{
  "n_experts": 32,
  "experts_per_token": 6,
  "d_expert": 32,
  "normalize_top_k": true,
  "balance_bias": false,
  "groups_per_token": 3,
  "num_attention_heads": 2,
  "norm_eps": 1e-05,
  "tie_word_embeddings": false,
  "optimizer": "adam_variant",
  "schedule": "cos",
  "doc_mask": false,
  "train_tokens": 334800000,
  "max_steps": 5541
}
Below are experts of layer 10 (counted from 0) of a mixture-of-experts language model. Rows are named router (the router's row for the expert), gate (a neuron's input weights, with its number), up (a neuron's input weights, with its number) and show model dimensions 0-159. Each number is 128 + 24 x the weight over its row's rms, rounded and kept within 0 to 255. Numbers have three digits each.
Before each expert's rows: "comes after" lists some tokens at least twice as common just before its tokens as in all text. This comes from a sample of Wikipedia text that the model never trained on. Tokens count by the router's weight.

# expert 19
comes after: " |", ".", ":", ";", " (", "|"
router:147139115107168138113116138110123134150099182146155154140129127118057166126133122147183154113154126133127146109160100138099143151138103135102125094140160121119129115128144107122136107121107095139117131136135134127192137146131170189096091101136146118122133161124154159136150100181151132127136088110064120141100139118149125110127095158113097122161147120125176076113132117148094143114108137119135112117159140092105124112110171115093127102143147104143103127129121125068133114142156080
gate0:100112125143098111068124140097091122104110136145112160099110106152147128099115165159127128160104132156141195130147091099120157141164155100137137107094130145123149136138173143126134137148128105091177099124113140166086125105139104107121119118122126116083112154176163135145130138160138081142110156125163148139162108125112102121189133115068112119138134138119091138104117125138118151140140101171096135128119146111157088124137129152143082137149127152137101133139117107100089081142156115
up0:142135127119137091138167112118155142156165075105145151136129118118165121112144142119122115153142128121129117137093148135187133134125122113119155153151133111117099134128066137119160128120088118120179137058106131121131110130097109127144120168138095156142154110138074133116120144122121165165156097120129092094147131116117114171138131152146115132171115160140195150080108143109120083145143167090138114138140171090086121101115151097141149131164137147145126105112125149135082107106144111
gate1:094144180128123167169102133137145100149143154134155144160106092144059136114101165157137140118150146111113113117104103121154110111142170118131156146111094132154102138118141137134103167138142097137138110146097163145106084131102112126100120115143121191120145108087091136119131132071136115114110098108077149115104158155151131164141181107151119113143103112121172146102130172097169123136131140145091125128139112112136174169145120110141133153153145122107141149112111134107093148107098136
up1:119129122168152159104118133145119129111146148139103116090129141102144131122131122114119104111138166119135126140139119169117118130115125096124078132160100162157133146078157133119219110146090119110167146123120137146131096166131129128126141188166121117174117144131109068122106131085115088144158124136159133107119128107126151119151106119081133107130130174096124137132119128124159133174139092117116071149123125106120084134155102155172125102143086138122158102100107096107157126096127110
gate2:129143116123113101104175138120155116111118146122147102085157137124106087149106169101152081114129149143128101155144138193126144088125132179127160145110117143149105101146116157132124169128153095154123095115118141130089154148098150094137144117100092126110112133128158142144097154191113097097121145144090143120138141090152106070152155126128119151109157113080131102114126125135111127156152104134148077096141124136158144117106144122183149096132097150118139111117140124168128122143131079
up2:109100146147104123122161102142138132143138130181127106149139164083117118187151137136141152108155101139101126150154128160121135120080136119148117147143125163093105169097132131098140093089122132142079144109154090124135166191131138098110115165143147155123143131198093162119129109145113097151129089097096149133117119097135151154115106108136113101144145138113106172126136149086099113162137089123120173141115118120106107124150151087148099117125136146123119102138118120096132102126169167
gate3:092155124097144147120163136119117110128112161143123113154102122134068118104147060139141121084152118137124162097156079114128123105154098117108136115134140133168081116164120149132090104130151077146136143137113146135128100095141148140109118126128139136110103121112123170125169158157118163121121144107095121152151145179146113145112159172117085128155133155120095141067122115052103134148135148146135109133149152145163144145098113151159136124123135126150127167084152120088143122140112130
up3:166142138122128154070148097139124135189158150131145151149082149114156161149135146129128078100128097104123149139122158152149175119114101121122142124094135102106135123141150118106173100115097127114172139112140140141116151120108102150143137131091127109150179103078119126144131138154131094123112143167161123123121152096116105140125108120143129144129138100159100149131166124082113137082108109129127200127121120151105118137116150123102100127150169105141095125149115118070065146105135102
gate4:132147116112126145138109157125156144096136142110138112150117144115140100129119100106145126096169127136108120147157146150098096139175131133184103150158127148103149122093087146128148141136113140149137115154121099151120118136094098126147145151133159149113178102099145136104120148113197098110130174143156138129086138131156153172148109135054128089121174153100079109098139114090180110117128091104133141119161136137130136148138151116124143089129126146139154085137128106116113143095130073
up4:164195145115096115128108158131134169129112162103171120082158142122154140171127104119132118106098122117117148123104181112091156124096139145141087133158156162152087137171133152136116097142132165139139128113114177122142102100113081175118091114111151150099195101143110108153143137121092145078142155174137151155112131159121113149125108143090137127137154129107137120090133144129097105117108111108103134141148120124110163158125146115110123118138117130128128106115142117154088136162101111
gate5:154154160151143144100152115125142100116106124115121117108133110134152153106132127100140118089096160109110124098150095099136130109098154130099146142144095122143107153117213119117101103132116152139156127119151140118179140121160128103099110145105135124163125129098099105137107173166139118126117154150112128166126141121147146114132105136197083170182121106135151093150136127121186120162121131119131164115123121124091122125096127123073148096154112123109166118090097092152109125155100095
up5:107084105105158132134158106169107100140171126123148127133149166149114117145122089151128152140145161165126110135108126139118120107152071115138114101154170164123144111158127139149161137106146112120102100126123058108165119141137143143110129143136135128131120143142137119119117124091135145087138114075167159118133110111111097153132123192107141118145155120126108139100128135061098116099114123165082133169145138103116107126128089155161120150073152154125150142133110148085108136077134151
gate6:160108113120129091149101129141114096113082127090089105122104145122136114141119136128134144165138136143139129087093138145109145116139097113106130136158152156171148154091091128110129131116133135138113126130146103109176120157156129107143126099118141145092156117156168170106145154125159140100115163124159110152107093117095150151136087148108117177097081110132089091122139131079113118154136135163127105159182108100121102158099195163141124118152133143159169155137099157105137104133103136
up6:141120120148148128106174089160113141137160125147151133140170108137150095140112154096113152136166111093128120118122149132093128151148161162077134105150102096106141108110101105133158142075134137094108104143090156138103109127126142135102147113100124104177102125117132070103134099137165115110122178104100153122161153135126132095121150147151114096122131118109083145133141124128150139134121138126143189124109155122166085101148132145065113119127156145160104098164110162118134142163123175
gate7:162155083088108118094098152177136141164141139167123153116125137094144144123126143149132116106130092149119123120089166114109124166135111121099092166137117124088115142141061139120094115155139140139158084132127154126112152121119132124109142155094158204106114129143152122139138127119080171123175158125131139129112146119147116137120114121147145109136144154073127150123127119065138129083084132156120128126132156130143125166108117122139150149120082130149138101106116111085124129180117092
up7:117174140122140085139084147096137199171182143114116149130126129124117109079141114133107103133096183142119108102153076181141094090189185127138138146087123113088133143082175128102157103131116116133114154153162178135109113124122127130105135124103137121149117123104142147106108118098124127138133118092107123130133178139121106143131132147164142140104107125134169185160139132131122105100134132133097112104125136118132135150152106139134177140135132105153114095136138141127151132114116119
gate8:133111124160109128116148094138170116160113130131135092113095069147094121087117149120128185148092141115099154177151132068116144180141121116144114117127118117100131142114133135135097107175129116120144136139101125147159153112105140133087133138083113124157107108153132156156112132144155113079140155126097148173114176124130140122129135105137097137136152112113121130150112135097162161152147162101113182139120072145120136150137105164077078138122115137131104126084135126109115109139113086
up8:093151143110142078135084139143147106097132126136137179101155184124105100146127175093134126140133163163114109133137107146119124118124115141102117143106148133158101161147102131128122159161116139103161088101121134116107143136130118094176121162125140139161105152115178127141101156131131128096121147100196136121122080108116073098139126125092154090152131157115127090132136117124116078123096137080113104124122152124188135102125110164162110124124127127131157131139148136149168116095161145
gate9:096131139091067140131117151102144141157101177116168134148130158122103172120117105103130112143143112109130126091114075107117166129175146118116150146068112088162124127168101125136120124144115150107138116143086127147139092125151124169111146118094124143125154158119141116130177117143148198106125144166120116145126166144149112151110141146112137122116144133107175122112117108115164112096124103108118104100133124111135143125103111082144126137135161078151155159108159151142137085118152076
up9:117169141144170151115086126165135129105145125146096143135162117156112072097134139168125147102130124098098132127092211138117100157080141169144115123134141143138111126054175128131128118119122150136160118150087142146151130084109105108162122134130106134134107110110102071171067130128124104150139147146096152105131098116133128157138148128131163145140115130109143113161128151078135111165149131144123126124095150149159110118130119135106148132099126104122075144107115111140110148125143141
gate10:119165100129114122118103136118151100112123134113154158126098123124144119083118181100146103085114110137139104145118136116092112095148121169087092107107094144148128143132114141124118160158146150109135069119167146142181141151147134139101125102146143161144112112132182149115125150140086111129122141130144140130146161142140136101117163188107079153116166110125134120137129141099126121112096112124086136115129142153173124140073110167109156126111092095131186147127147138134163094156121078
up10:128151120110096099100110127115103114137130114141138127155149075134123083144133122071140122133130120134145092155109101134117074090143111155150168112112089115119148144125143114143081161168117113121127126100137122163134111143137127132164122107166108163134123148163126125141120149100109110103154106134135147062169138134134116145113125157125124146150123132165137131097137123162154119127092157076131075090108187120141116182126140145148125157116095111129110087141159191123155113139166150
gate11:112158093071106162109090184144132144126094127128164135126139093116088094131117174162141144080125120137109117128177171084115125162199145109128167114138137112146131117188126147131126113137123140115143128176124135159100123102094132160115147079108138105091137112094149137098159151124139124131105139171134159078108128136105120158127146120092157161129119104136135109090119113086148139093111140145127103115131114106131171110130144124129124123137137121119137171109131115147110152157110105
up11:120134130097118164150154162139077117177137133153135197150115104095118106144141157136122120098111121135135132141116133137140111106154099112123103129139124162120109106141148136159121156139150131139101106117139098087152106233126143123114141108150093131119157137138117108092165144150119131155124123113144169092119107122078115132136112172146116109136110106162147126132141115125133145095165155146084107125140108099128093087139130108105152110156168138150096175076123155145127127085123146
gate12:132182104117168099129111109165140138140142168131143135129130117131147150167136152194146117095143144111091123128163104113132085097164140082106135126092124154123144150118125126189094111113119173119145133144098123103136155154132150101109132084115107116111099111090135171119115141122141133134143117141096154124147147089148121108119070090103119132142092125129125102143142131119178154141139130157165145138109079098125109108128174146107133139113128111122140173153079083082125123113152127
up12:164133135123137118087119099091158128119125080133139112111110078145135094146134133090146112124091136120127128182067139113164101128078117167152114120119141076114174097113127138126128112171143137139115119103153168126119108099142126115147121139171116145129138125123102097127128116113167138120103129093135193142116122123130127131127153134133144099164150141143120181151098115134115140125151149072138160121111163156146126085117137142069111109120112163141118127101163179172105125142100153
gate13:139134140080100141151132122181090081093109105121145137140115090140138184124100127085123116110131117134195122164114141123066116105090141155119137149090103145099141139104117137102143132134101126131068143142124152120174127120164127104146101126150096121124130140097134142168151138160119171103137137104123150078080139165128086089128138123154087153159135132096140118138128147155123134130151149141119121093166146151088127146149101123145136130114113132135167134100174168116117137126123135
up13:112146177124093137120117118136167131096097162107077099103118156122127136166141177116137122144151123113087122132069141142091157133128151139145125097160161089141131181141107151147125145150117157125121126112148089106147133192127121139130123111132135117183151111106108139112102128107112080074163150120128125162159112080119148122131070121122142148157149153134084101124116135124108101158154121132153141114111135116105117102129118202123118135120100127115150137146099122155092108142119115

# expert 16
comes after: " |", "-", "/", ";", " \"", "ic"
router:148148128141129093122145134151115111143129163121128150121135143145085172148146158160194133148164101130141136083163111112102130119143140121068113109146142115114156144113089137126110135131102129136142115142106133140183166127129135139114069086140113132099164136156160130166173142169158130143147115105063137095115178145151102127150107131131108127167137095095140103075131123134120141111110097146111137142130138111156116165100145131108108112131125096125131131087136093106117081121162096
gate0:110157120112126111141120125126206106103094162154169133101158179135112110120089141140143132141120123141155122135120098124115075154146108148125142135123181099130149090132146155140121135177129141155126134120139083155119141135115154127111149111119098114125145163141148144160153115156157120144097140139088127146112166124130137099143110145117087131097167104118138058122106120116122134094127176142132077110118114112143148104086132121121091122132086127141140115092138136091174092110125067
up0:176102166124132128144119158105178129140150129103170096120118116161127134117105107131158173089110130109130101129156096149125133136128128157135158122147101150110157086083135141149107114139105133155139135134154103125130132141077153092133123072167169090105129174131163095103138096153147130109137114108079146167124188132116139151133120160114141127085139148150128094163094105131123117130131139110132063105149111117146138099120140154101065132114152120128127128102128153113128153140163146
gate1:136116101126091147162143128154105136110145121122141146085134071134131124199131139059173156121139118149167144116123099073113129132103149144131128105123070121133152174123171103138125135109133160165140073134087158126149137176119161120126123134151119163145152107150110128170138148156108167156072119125089150129146108155135113132125124135145107131131105114096116149070115113124152108149106099115128099146126118109126092158134136118098171134105140118147144101137128115104133119093128126
up1:152142119102159093128121116084097139141142147094170156117115156143140097083156101138113122149149125142136100105108119090156130107081106174064180084098147182125134148149091162140119127122123125143130186137093093161143117117146124135138113129131125171173109154107145119106145126105098139081127131123155151132130151127123160135125119137146134127147072120117173162137139119135143125106097146117152098126110122135141139102111129147139103108124170132158114114142095117139087190122133097
gate2:130127104086103046143129110128122142109129151171129104159146133130120125113098138104141092158162084135147124148144112086142127145171092123111101187184131153136169141145141142104137135103123112096169115119155124150105145059115085163146126158097120108159135097114125153127158108148167122090160172128104150099104139159134102126126133122087137112130128156147139136087149144162100134111165110126107115114131132101148124159120155096112135144161142144122098108144098146139143116129110137
up2:123169144165132109102146136121129211154159139100134134131126155134128123135129104182153174080109143110110126129151142071151088163075103144140156109130131134119126116140115126130100141168157144147108112126154127108136109191169121106133122118125160111166131098098133150119073134084114161110153130104122165165117066085121121131115099133101131135102129141147095117165101137129109123127152159156141105099110153129112129131116154157130125132158107122122073118102127119108114133106130121
gate3:106126092165153095122169111112138092166132149119101097123111137156075095125139124189150156148142093166096127132119103116094103105129125169091069141132127111108104143129096155115135161133117086158114086131182125106131119135104152149153125093139166131132150142147137135136129147131109094126124119130122144128126115089159134158169087136103155122108116119124107152110106118127135168135135115148116169139153152117152122155113150079134102146131146150161108161084109131104177104111080124
up3:099165140169142127122143124088160146130166150104082118139097144110092158118120151127125081129106116124102133142148174147145114153098122075114115131135135112145132164100143135128108116130140105170117143101113114109126143121153144151165119123115187144173100139116153142132131145116151104135165127103055090144143105123148121132141139125079128142157164121114098106116112123175096155144116127122110108112152151144172109139098139143114128145093142165104103152120085091159163173092088144
gate4:142145075119115110120159135122165165129116158129108122096113132124076163098113152179141181122142138098130129123195119125124109144105153099165156163139146119143087132114104092145116143112131111091148146105093139133126135083084081123130131150109096141151114124166114172164139118126122171167082117142116085115118143127162119140118173160117127142118131114122134132097153100098147091125114183102120111112167144124151140140088139179135145116125142098111155116118128156111123143117114151
up4:166110109148143168157167127109117154111134147112162137155147130142115133162132220097100152143154128150114098126112110175137142110146133153158127145095163176112110148099105121101136111100120140094156103106157129128105107182106118134146121086142138108087158110115153093112110123126136143154124083142145110132134116166164137087152146123131128145110152133154164112096127131121088077104131099107112125158136084145104124099126129113129112123151142110138122125150132163115114180164093101
gate5:162146147133092099116130130095090140120101144169150127107091179156153098111126102182140147156118073128106138114130139132111175120139106133121133122098152150103140083149114132117119132090152096130108051122106139153129091117122109097138106107075121174137125134166176127141137158153145161117114134117129086124101113144144124125117118138146094154150177122149120191134147169124109135154153123174125150111138115127158086141120114138110124122125130124137116102133094096093158125094137118
up5:107120141151159094119135153124152128120145126120137165120111110129128097147100129118131123139115126127114183138147137125138146147127127118126104119151128133114115136110113134097126134144160127129127151112081110111183163102159111111152090189129136095131130089194160103110129114111153103151135117090120080128146130133160158067135100123120126147128151116079139098158112128084130129153105102106163174134136122166087098152160117170158153141107128124116141082096142120157175134137057147
gate6:114098144094173104109090122146101110126089183162098161088157150134117143152150139154140110114094117117144157122178166097138109142153146101100108172123170123166142131092176132138132134083075136123145147119107121134142107112108129113107120133148133109117115145083173123147163130166128134160151152116137111124134099100146105115154102162121082113154146127103111065118152139119127130117100149166113149135121138123143164136130122091132116135155080149131123131118193104129107112136131103
up6:126094155111121118132112117148127071103131129153108098106092169111136186218150167120156133134106120124118103118174121151138151118140173131143099115077152105132103172082102130134144156105064132087138170128101116151144139121113128122142151092139155152097116116121174133138169151122147168121140155120125136137181108130137119108109105100132135137134125112142161130128121104134120117124116153117059131097137119119146148144149106138112136119113134139110155138107125069139100141130146116
gate7:099107110109105133113136186145153167107095106119177113129107140108096156111128115136125126111092120122141116100155155124133146120145155078114173147127111108094145106123118145123136132147076138167101128109138162151120123068092145142122120098125129156087144129135156144123177163124178148129111145158082191169128161135151123138165166165135127102123065134116119133145153119102144155167123109169111135118139155124143123107110154111104146119128109110153103166118127096131092111127121118
up7:143129179148129153141125113146087095123095137154093168172118132137129122088127119150130122158110132162097110165082139123135128149122193099109151087100128142126102178162156097131126111132127096156129117117101110129171100117146138127115134108130139110144169119129127131172112146119138125102151149098116113094142122119108123133122117132163098140173147187117081159092130115143084148141163153099135081135119125164104106143109109120132087173121109144146145116116132146151150060111113130
gate8:128122120148149053093110126117097092147109134133117131170101096105126158113096161157133107162140103120117118116158103139165138140133105100127164148135097101140091106094088155117163168109116126158116097118149116139138157119149065119151100141104161126177148128191123141141153151135116104103115142098119112157124167130164130136161130134151125131119163102115147095117111171170092141145136096147143147109150122146137145128140132129121112130112115146125120123058100083140156131159139098
up8:114132091136099138098140154131129123099152128148148128118102107153125102159140171119127157132106161138147146164128156165132145114103172113140149125131129125117150122112144152148144121113137134134131122109131159117148158124132097100132114158093145118167135085127137129104149151123095120146078073090153121135114072096157161092167161138143122111115144086117153121196098099137128082153148075133169172124150093127144143123191133148133090123126117139131164092118153104110132091103146113
gate9:136127104154155136117187119142151136132117143124117147174173161116115126142124179152143152133176111105099155100160077131127108097104085130136122164123108148179100096116100166135108122135122153141146157127073170157107140158119083079108142107134143120129131148120139144150119080140103145158141124108134143107101137155085111101126094114135091124111134116132126133101100187072119116150120157152085165115157133119108155139117104113105110121117105098140108120150113103108144144116152140
up9:124104111163171130104134114083121132135129180106128110132122126113128143164126134105152122113138170142070118149126149157128109120113154115130110062115111154121118153114133078146095106136155132143161133122130127166154146125120090140148141164124149149105118146131118169176116075102081164137114126124127179069120129143101059115139098121151134132130144129151155133118085131150158160113098145129153138129117096111140134123152120145105165103073119084142149143112141079125116118110155123
gate10:138172083122076116108151125127108114133153140110111111159130101128127155101148130130126120124118101123111140102166122148102130140119151114119185149120166182088126102107126123109101141104152140133112088149144107114152097133136117137116128112121199144134116105142176126121127180194137107126123079094111140134163130117158056110128110144119155140108189165158128131073093140101162137138108128130101143161137091102121125132140124124148072119146124114140136147157125121130115124152124142
up10:148132124103109118164110151167104147148132126143136157104123122114095117174163144127128115117130094088150109140125146066115094136140154090109117128117093086141141105157137092098098185144133149120123121127170151127105147110137141155132106149130164131148134107155116109133127161187121132122107142148118123127139127142152101102124119126095139123108183156126117159039126112118144077128132135077130122153131124159107134105117115123091106141134137062132146106130182147117141103131121175
gate11:144150161104125132095139128101142112113162124150122120100077103119106125065150092103160122132157184129130166139124134145118152093125136141097085139116120118151147110096149109133106152078136136154099089159121127129150130147152098120165113138129139123113101146145103119149149144157147113148131136104134101105183131162134098124154120132111132147166169150139087150057175090118166150141104106138092115103161122145129112129138142135108139110094162163110119145131162107128099171099134103
up11:102064159121124131171150115136131143110136124135125145131095077130133102104122075118105075110154122128116124100119158112139152136167149139130182163138131138164110142150105180087159202146096127104133085140167110138110119073153097137134123153132111130125132139146167129139128132117169162148130148137132102113090120164158142106179155127126121103138153115107115119089127123153126117122105145111123112088126154133141154151140149057134105116078120145113130125127118121161119127121157129
gate12:107160099118094129121155134100180134147065139111121116116150078145087078137101089156152126148167113140119135105093101115120094148128118104081153154129114147122115111163125159135120174114133112125115145123153119132182133149084118155113110123146144159126149101133154164132142139132152139120145156133134130115125157093183116114107084147120137124113148141131178079074136138136120143093126111086096132124140150152106115101119108082146110160166135134139157150133147119154109116175152119
up12:172105129140065136124148129138148191150128146140113095122134166138108168113161170136122141111106109130152129118122170149097137121092079131154120146133207148124101110142164165103133111142128079135144150118156140152099107142157161129119137143106150120119160095151122120135122129104111122142161161118170122149116083166097143187123082147108152125101133093143116133157118109119102120133118092112133097164163136104099100130115145096126115148130113125119116125139086094092139112115147114
gate13:108126133149172163199123166174149154147115134095122108116116117115098161108151131156130160093129133139145124117063174115132142082133122155142088115166104148110094110105125129149124140137104143131153134149098126112115134147115156177137106110170099090087125153060130129111162159099098123102134168097116147189104117135109124112148116143087112115101119133134157120161139130108117117086143135113136118162101150091103133121127111158139129117129150113123147118133134152094118135139166105
up13:115151120130160121099117102099111152116157132150120173127130126152140138123096139151160135119118145077129133103135136099147127129108153085127196159068096095113165112150129104126137148144122134145157081100129165150107143097109129110102144123070139142098095138166114123147117126127131138163085110157102116143148107144130121128139142124175154126140077139119145116159151103165166108111133118150140066101116117148171106110119114146112130176137116135133107140083129162165097144114083115

# expert 10
comes after: "\n", " (", "-", ".", " \"", " D"
router:126164157090137130110102115138141142145129160140123137135146159106104159119115132156213112131159104156100111116090155157099135130155108156122094123135150090120127147102129172090124114124073141142104115134160185128157116120123141144086067110149117133086170114129129181148131115159147142106143116093084153110126112126128120127139123195140125118185120124137140079130109134133106140128107129128132129135115163117142136135106186122130102163107143110137109122136110135081107105143117103
gate0:108129143104140164112103167141105146147163124143115116123088124122153117086127136171125121101100149134123161128112117147104136130154120134102149130121146127093135114098178140110177132120100146117166095110142080133130122154150121142100134153182096112092134165096069156150134139038152139108117116127113136120123143082128092122115149166135136115123135124131156131149113156185148166166146118096129092154136157125124175111125112145164139104144148098129127132107112121156112120076099123
up0:135138101107144129147120087112110109133138160130144111187083110148129136123163130145145133074113099131101121151134124140117127131144135112088101132160137146131127113120135146114149137139163156145143097102136097159126136099126105122145133140167130117088163111128131140120153114090096171142120158097108123074110126129089121140157125161146080127146105131148162117171092168112159116090085116062120113139137076170152136177136113104179162107116143098151128168143096108139108125110107114
gate1:142131105121102121150117138079115149164140148113110125154130155133124121127119130116129131156139152107109159089146118115117113100118064138135140149187130119099128108110117123099102086098131141155143104103142139140132104151091172095149131128089071147107093118145130186175119110169115150171125164089136159162120121133118118117117122136158120127139124106143135105094150148172114157147110148126147140090115128127160115165125123080131125173105136179132075094141115111129139155184117110
up1:085144100133115091120085134084168131138095143132168143138139144139113112111138141128111121117137096160093151143132122128096151126086170136152097157176162134153161096138154143092099105136087163140161127127143154116116148123101120105120110154138102135113149155087148124157162093143134177177165137125097140110068175134138108130115131155140147107116124087145135127141116100152163135102123121125137096115144132150134082124145169109153067117128114121139120120087110126096170105157119122
gate2:180166091114144151114121104111100118097119115120160109161152150131157148101122140132105115127146129137098113082117135132135136106092124138074126107139146148123135070099091144095105101102124090095183175104163116177154110099148122143106141133136107193159130124122125153135164101139112100136147146161098099101143145115169147131142122097166148159135150132143152145136144134100140133087118116107102122191106116134143149149125118112110144150097136132104128118154102081133139149104090134
up2:118127114166157123169102153156109117121104141151149180102151119139115082131123143092125138091103141130164141100174084127087100126116159172136110131144087108145100180082107154096089121128124157106153129143138123147116125134101124140113110097109110148110113154102130161172149136134087154134126134137124126174081105148129117129140146123146105141142110114121120134122144105139167114137131113113090143123083103105121130144178130099123203155148146153127129156155147106145155111142068120
gate3:100091148175107104119118127146145144146113118142112092109126138134134185138103159133134123122119167158139085145180127124134116114120101118139141098174118126144143159101150126136095115147085136128092137143108134112159122059120091157106113166147169095108144149150169139115131146131109144107141128097132138115087106077089109127111144170161143137177173145106117127151118172106139127125147123143124096116144143135110158137125139077129144152139087139129106140092116146105100133143079076
up3:166108127143170108094125155137095126131140173097103176143151094126132164141128136137133139170159113127155161090115124159114116164161141080128130119136142154136119112117153137148149139092154135127135109119132162117167155155135137130150124088132149076112105151111083117114099122118125104095144128092103127124131154150113084124172120149135129110135136127182121104097096097114117125129086140147150109140094108103150125061138135126110176097119176081132137164102129157140105110111157167
gate4:103179111121112145166142138140139109089176093152112101149121171103140134123080104147146119150106132139094156160125126144144140103154120169099087120100149135106125102117103163126136132118155160124096134134096146122138107127105167154079105091094148167134110109120126104127144124140136112101141095120107141121146145146156143132136182113122127122167129154119151143137084179102143146117140147167121118096133122135145152149123156114128106139087118132136097145050100135188125083143125091
up4:153116114154119113081109122120114087119145133128085087098122183119134113109145089118132171138126141131113129120120120109093119094085103139112132143147137128099148098090141130085150183127110158059154122138131096141169114098096155149096135129135143105195121128130137132153157154157097147126161184159156079129145145117131126104102124110164145131154169106100133171142138104137117171141152098126111162125107124171131128149106161133135106119140102156142096141114148124112114116112122129
gate5:132085096081132097094115161142117137145136159135122151102102101129123142100103113145122100135129154145129174092117137149115105132144178149119150114065162147146125123115121101088090114160108134137132111137111187145141134105098094151126119114098116123124119108134147178113121140149127148070134129087179146136132173119110092125114111163164107148171139126187126097122146128132154117105109128170092075137139094131158136143152128143137131174110099161127112138100127146126144121148154104
up5:167149150109145157175127071152133135126122169168129089140149131133124164137144139132117103130139133149128121170114106113141103122131107150149064138141141128118126165157170148119145110136110124090153171133118118154107096138139134092148071108154094098115141124090112078154118162123097109126134152162167134167112069127097135105135114112102094155129094117119133130108121111144129079135124152167149153142156169110123126132164120148110113110152141099150175091124111160128146123091118109
gate6:068109103120109142105111074100091182153123138123105127136140121137103124143127155110136133099125162134124165146144112092138113137186134153162137123119130104118112140147114132125109131099088130116136102125112140131157121168148129131172122173117096151130132109143127170110153137082125143123121138134124142090161101182067115149099100151102107157131114138194100140127109129138136118125133101118140182146143116151101156072131120179119110164117114112106082164100156108138133117119147108
up6:129134157179099097152126152148085083093170113150063120117133132107154120172153117082148146110126134132145135148117103148131095151115120113085137117172124132071156130110121141123128139083154087114167161120128142132145117135102177160150131123170124141126121128166098150122123161150119114065147110101166114101137121094110122099116081169105108122146133136127126154149139154138117126122122144121134162141124088116108129080156137164134120100167150097148127132153125111141125149100129164
gate7:148105123149160080134109130157167140147147139156104163079162116118107135131154120149153135157115125155115111064104114093129103140161144149127066131167156139083096124128127137163130131127099152154106071158109157123161124146096142175147092099149115122118128135153132145117152157159140109082152164087092107143132122119126109108125120163127105107154101119097142114105104145124151145155157149139120104118129155097144129103085157146157127101100129111140105139127157180116103106152115133
up7:090126154133115190162124122138129108122132123115062095151121117149126139145102126099126118114156171126182140141139101178138130165113097100130152164143075092130160134116117168096111139135131124119086151134146118103145156147155137131126133160144121148098129113129112168083125121115125123207131070112139150136097141119117123105123117129138147140130097119149123091149134149159127127126120142169134087121101150126097132106187148136087156124077167136135128111090128104128113102103145135
gate8:142122149106129116105145130121146107165106187113089182150123096116145106130117113161135155139148098115099109106140114166105135105116083172153110136150125113175142120075118112142106187136128083141139138129157152127106143109131148123144138158162145100122107127146094212138121094126129133112133149131099091132102116098137141114155157108123124134185126147167084132095112119079123123137121109116100109131179146115147113140125144134138106116093124110146112148086131130103126187136152134
up8:118085096143171119076134133124148142110147124143195109146134139146152097129146131144135142096130088130131110139116111126100104111108153122115166124131115177122110106058127088120139124129127130123147120116148126156133145112090178125115133147167170152192125168138095127144128067110119117165145133133103135091142120145144147140138142121149147127138121116112161158167111113149118133127075116107090149135146118107107120145106142087132147155074153099068141110131100151128090134165138133
gate9:122139115099116138111106134141140173143152136079107122122107112151088114129122114098163138136123166135166159089152121112137139129145135106179137110144103116127085097129120177153175096088164124140119135122108087156172126121101158165078091152149080108112116124133100140119107087098158132126120106149140140110151124104123146140093136131147146160147076119161174124143095157151161142127126117114127131133133160132172138131126130112117122161130155161114111191109089108150097134095099115
up9:168129137120110135132089156129086134128090128115127126085142166124108173086123135166173134113098139142133133111131132111142150156166167128149115128081084134123099103121126175177118104113160112113125140127107160100121118104102148142127135097077125126108135133103127157139124130085105141171103160134090143103110115115124148138124138094129114132129119120103118174151133129086174140160137106172139104118145093104158203159146116124129136143110125128114141171122118120147091148075119080
gate10:090101150116146139095133119094134153119065166110126123165114140139114173158112152140143103117132141144129156103135146164141130208142160122168128150157117104106102130140117150143165131123133114089088115147126131161119143144121146128125111173108117107126123129096177170109127113165111142097132148096088131087115124074114122113130106163135149123150123129138087104139103113116165148115150072092144139116145099154150137133125089090128099142141130067135108146114114116122144113107168151
up10:154167168135136152120150125122095098121144133137124128165109123116147156072105143121105087130155154152174088122106150198144106153135127072151158151158147102148140102102077159133166097142135116097093137112171107150178109120123132104101135131125143102147130099114130109089102122144088142096133108081129168118147140061099164096122119142115132155121145126148131114142142114106145130159130124135111088141127114118141099136151115129123121144121107114138108137144089152102109161136175123
gate11:126135122151109136113158121142120128114134114128142168087133099157141173146123111145121073123102145173106156118120115118149111130122142129125100129154113164137119142165179181104168119125127096139127116119171121151163127098168115141129094111159134068100127122120111114121134161172122120106114127138129125112139131076098135114138092160145098136178131141165135157126154158135137145098158144075156145115130155097114135140080090130106162121145142118141116197161100085111109103110097127
up11:155068121160133119136110144128147121149071156107113126090128099156069147120129129109138148158110071156081133103115118144132122070129093131169119185164126138136133111135146103134117108148184126093149135154138187130089134115092139147123112145142107087142121124127120137130152130172126150101112143143135126135133142081097122133109109137079150121135163123169112134129108173139134086118153148075112136152120078110108116090122146140109146107112129153162122113138147136134110157131125130
gate12:120135121182078105073111119150138130147136116152131151123128155116135134119120127137133095121104122131149165153113098112113129146095140127134121097145147119105172134116176118122147165154081094137151164118160159122148106078129153168108130146146144152165152135072115156104125122111125192122150125123125134124123115061132103133154127148127114134167089118107178158127120125082111115122157185091117117105118145110132128108101171131144134134113104142156156096140096128088126082119131101
up12:140157152109158122102149080115129145114121126123140153132095095119117116184116137118124126122130111128134145137081106139167114135139114124098221162131122123099100110129144167118094136100124148134106109141133093169151138168112154121153133152120135136125137125115138079119111151126155167137092151131069145136115124041107158108121143168147113115158145135135129117160137142157133121108105096129122190141088110130138121108155098139140104109117153115142120117157154100178147118107129165
gate13:131128144110089130117147085135118180150092114112103147110101125131128184121110181124136150139122187170128087131145142159111157098133113137121141138126124059149133140126116128114129147183138157109137099145132153137136126106152140110116120127116131087134132114084105187114128103134111126118135093101119101146126078085153099096156128146093117143138122144137102119094097165146108112169190108124127154146137152141144096156096127160106160146148106115162120089107113137119128155164141113
up13:123095158126126155139146084113141122140140161112131135151160116121144171150170096100128085078126125080134101149122126116178083133100119156139087112102114155115140151153134151105134142136103114104130140132104095163119139137133124113133149109122129141133131126153127139087113157130127131085135101164127112116138155091138139141099091093112110134162152163146108164108126138121143136106165154059083167139127134115124167092145117130108187092101183107114137131089163132156122092099121135